config.toml
n_layer = 12
activation = "squared_relu"
routed_scale = 1.0
vocab_size = 8192
norm = "rmsnorm"
norm_eps = 1e-06
train_tokens = 762400000
steps = 11634
dataset = "wikipedia_en"
Below are experts of layer 7 (counted from 0) of a mixture-of-experts language model. Rows are named router (the router's row for the expert) and show model dimensions 0-79. Each number is 128 + 32 x the weight over its row's rms, rounded and kept within 0 to 255. Numbers have three digits each.
After each expert's rows: a language model's description of what the expert responds to; "mostly gets" lists some tokens that are sent to it at least half of the time. This comes from a sample of Wikipedia text that the model never trained on.

# expert 56
router:078147139159148169127112159205129195104129116167126099141118083111162152095121174170155119189120146032146155144158160075100165151159104100117144117110108136136126133103134141145152114177100164124162176107112130075054062118089151124062221154
Description: Single letters and non-Latin bytes. Short lowercase pieces like h, sh, w in the middle of words, and byte fragments of non-Latin scripts, IPA and curly quotes.
mostly gets: " sh", " we", " '", " h", " w"

# expert 42
router:161195105129052134114030113086117109090164072140130134137107114160162137093069151188147119182140112136130123123093157151153123122151056078135121109197078150135107089134093171140187078155102136123101105123120152094159140180164146132138172174
Description: Credits after names. Tokens right after personal names in music credits, reviews and cast lists, such as – engineer, of Stereogum, first names like Rick.
mostly gets: " Rick", " backing", " Jim", " bass", " Johnson", "feat"

# expert 1
router:138109118167079156116093143162149155145077144134139101120120095092161188101087213109154130180049147122143125091136094123188098153131140124094092139097120124104092055111086127076174150150093086091133110173121150170109089146122222112107139155
Description: Military and war vocabulary. Words and word pieces in military or war passages, such as Army, Regiment, Squadron, troops, ship, and the, of between them.
mostly gets: " military", " Army", " Squadron", " Regiment", " Navy", " attack"

# expert 46
router:146133160149158152101112144145144140097159135127149130159122155167121139115129162149107073150086197108104174146156146123167086092143089040161155133180109154159171081148139125136168121136127111117124109194142111169078107124121119119124147159
Description: Opening definition words. Words opening a Wikipedia lead or section, especially after a title heading, such as American, a, the, and 2019 before documentary film.
mostly gets: "=", " Binomial", " politician", " footballer", " largest", "Species"

# expert 30
router:119132103134118106093092128163118149077152092114175115131090085135134182148097135149171043115102186146190140143147148216131132124105104110102169144103145095138145090146077145096073114148121100096086131123126109133154129167167209081107103164
Description: Determiners and quantifiers. Articles, quantifiers and numerals before a noun in running prose, such as a, the, this, some, several, more than.
mostly gets: " this", " some", " same", " more", " many", " several"

# expert 23
router:190200116190072118111133180125152094095137132079148097159096102159143149081111137150096073179080166120162125100136112137168174067142125098054122119117111120115074157112107168121145148142140127128195114153123162157114134161168168128179123158
Description: Word-initial stems, social/legal. First pieces of abstract words in legal, social and political prose, such as ass(ault), ab(use), dis(obedience), civil, reform, redu(ce).
mostly gets: " civil", " redu", " legal", " ass", " reform", " social"

# expert 5
router:136143101151127153123092117116129110109117117146178116168098034148179137083107146134166072132146096078108099117139113184154165123080129147131080117103089152186065108066074132085155117130183138120128096117107133115117116140074174120095130192
Description: Sports results narration. Words in prose about games and careers, such as scored, won, round, season, match, championship, plus score dashes like 5–4.
mostly gets: " scored", " won", " match", " win", " round", " winning"

# expert 10
router:094087128125141153117066153128156104102172109150139163129032130133157148087124141152130091135147141107078155114109129141170159090111088041179175103109149179167170125118140171132166155138123100108090116106092091126065049120141108139104196125
Description: Biographical dates, parentheses. Years, birth dates and punctuation in lead-sentence parentheses and place names, such as 1995 after born, opening parentheses, County, Township.
mostly gets: "born", " Township", " Oblast", " born", " footballer", " politician"

# expert 7
router:105195135124125191116120124140159136162146083142126066151066084159157189109101153102170067136150161099116106128184132168147120115099062097060099144159102162143155075087115143114194111172124124073148115115089149118137109143172131055135141162
Description: Narrative people and family. Pronouns, verbs and function words in plot summaries and biographies about people, such as he, she, died, married, wife, is, then.
mostly gets: " died", " you", " him", " father", " wife", " married"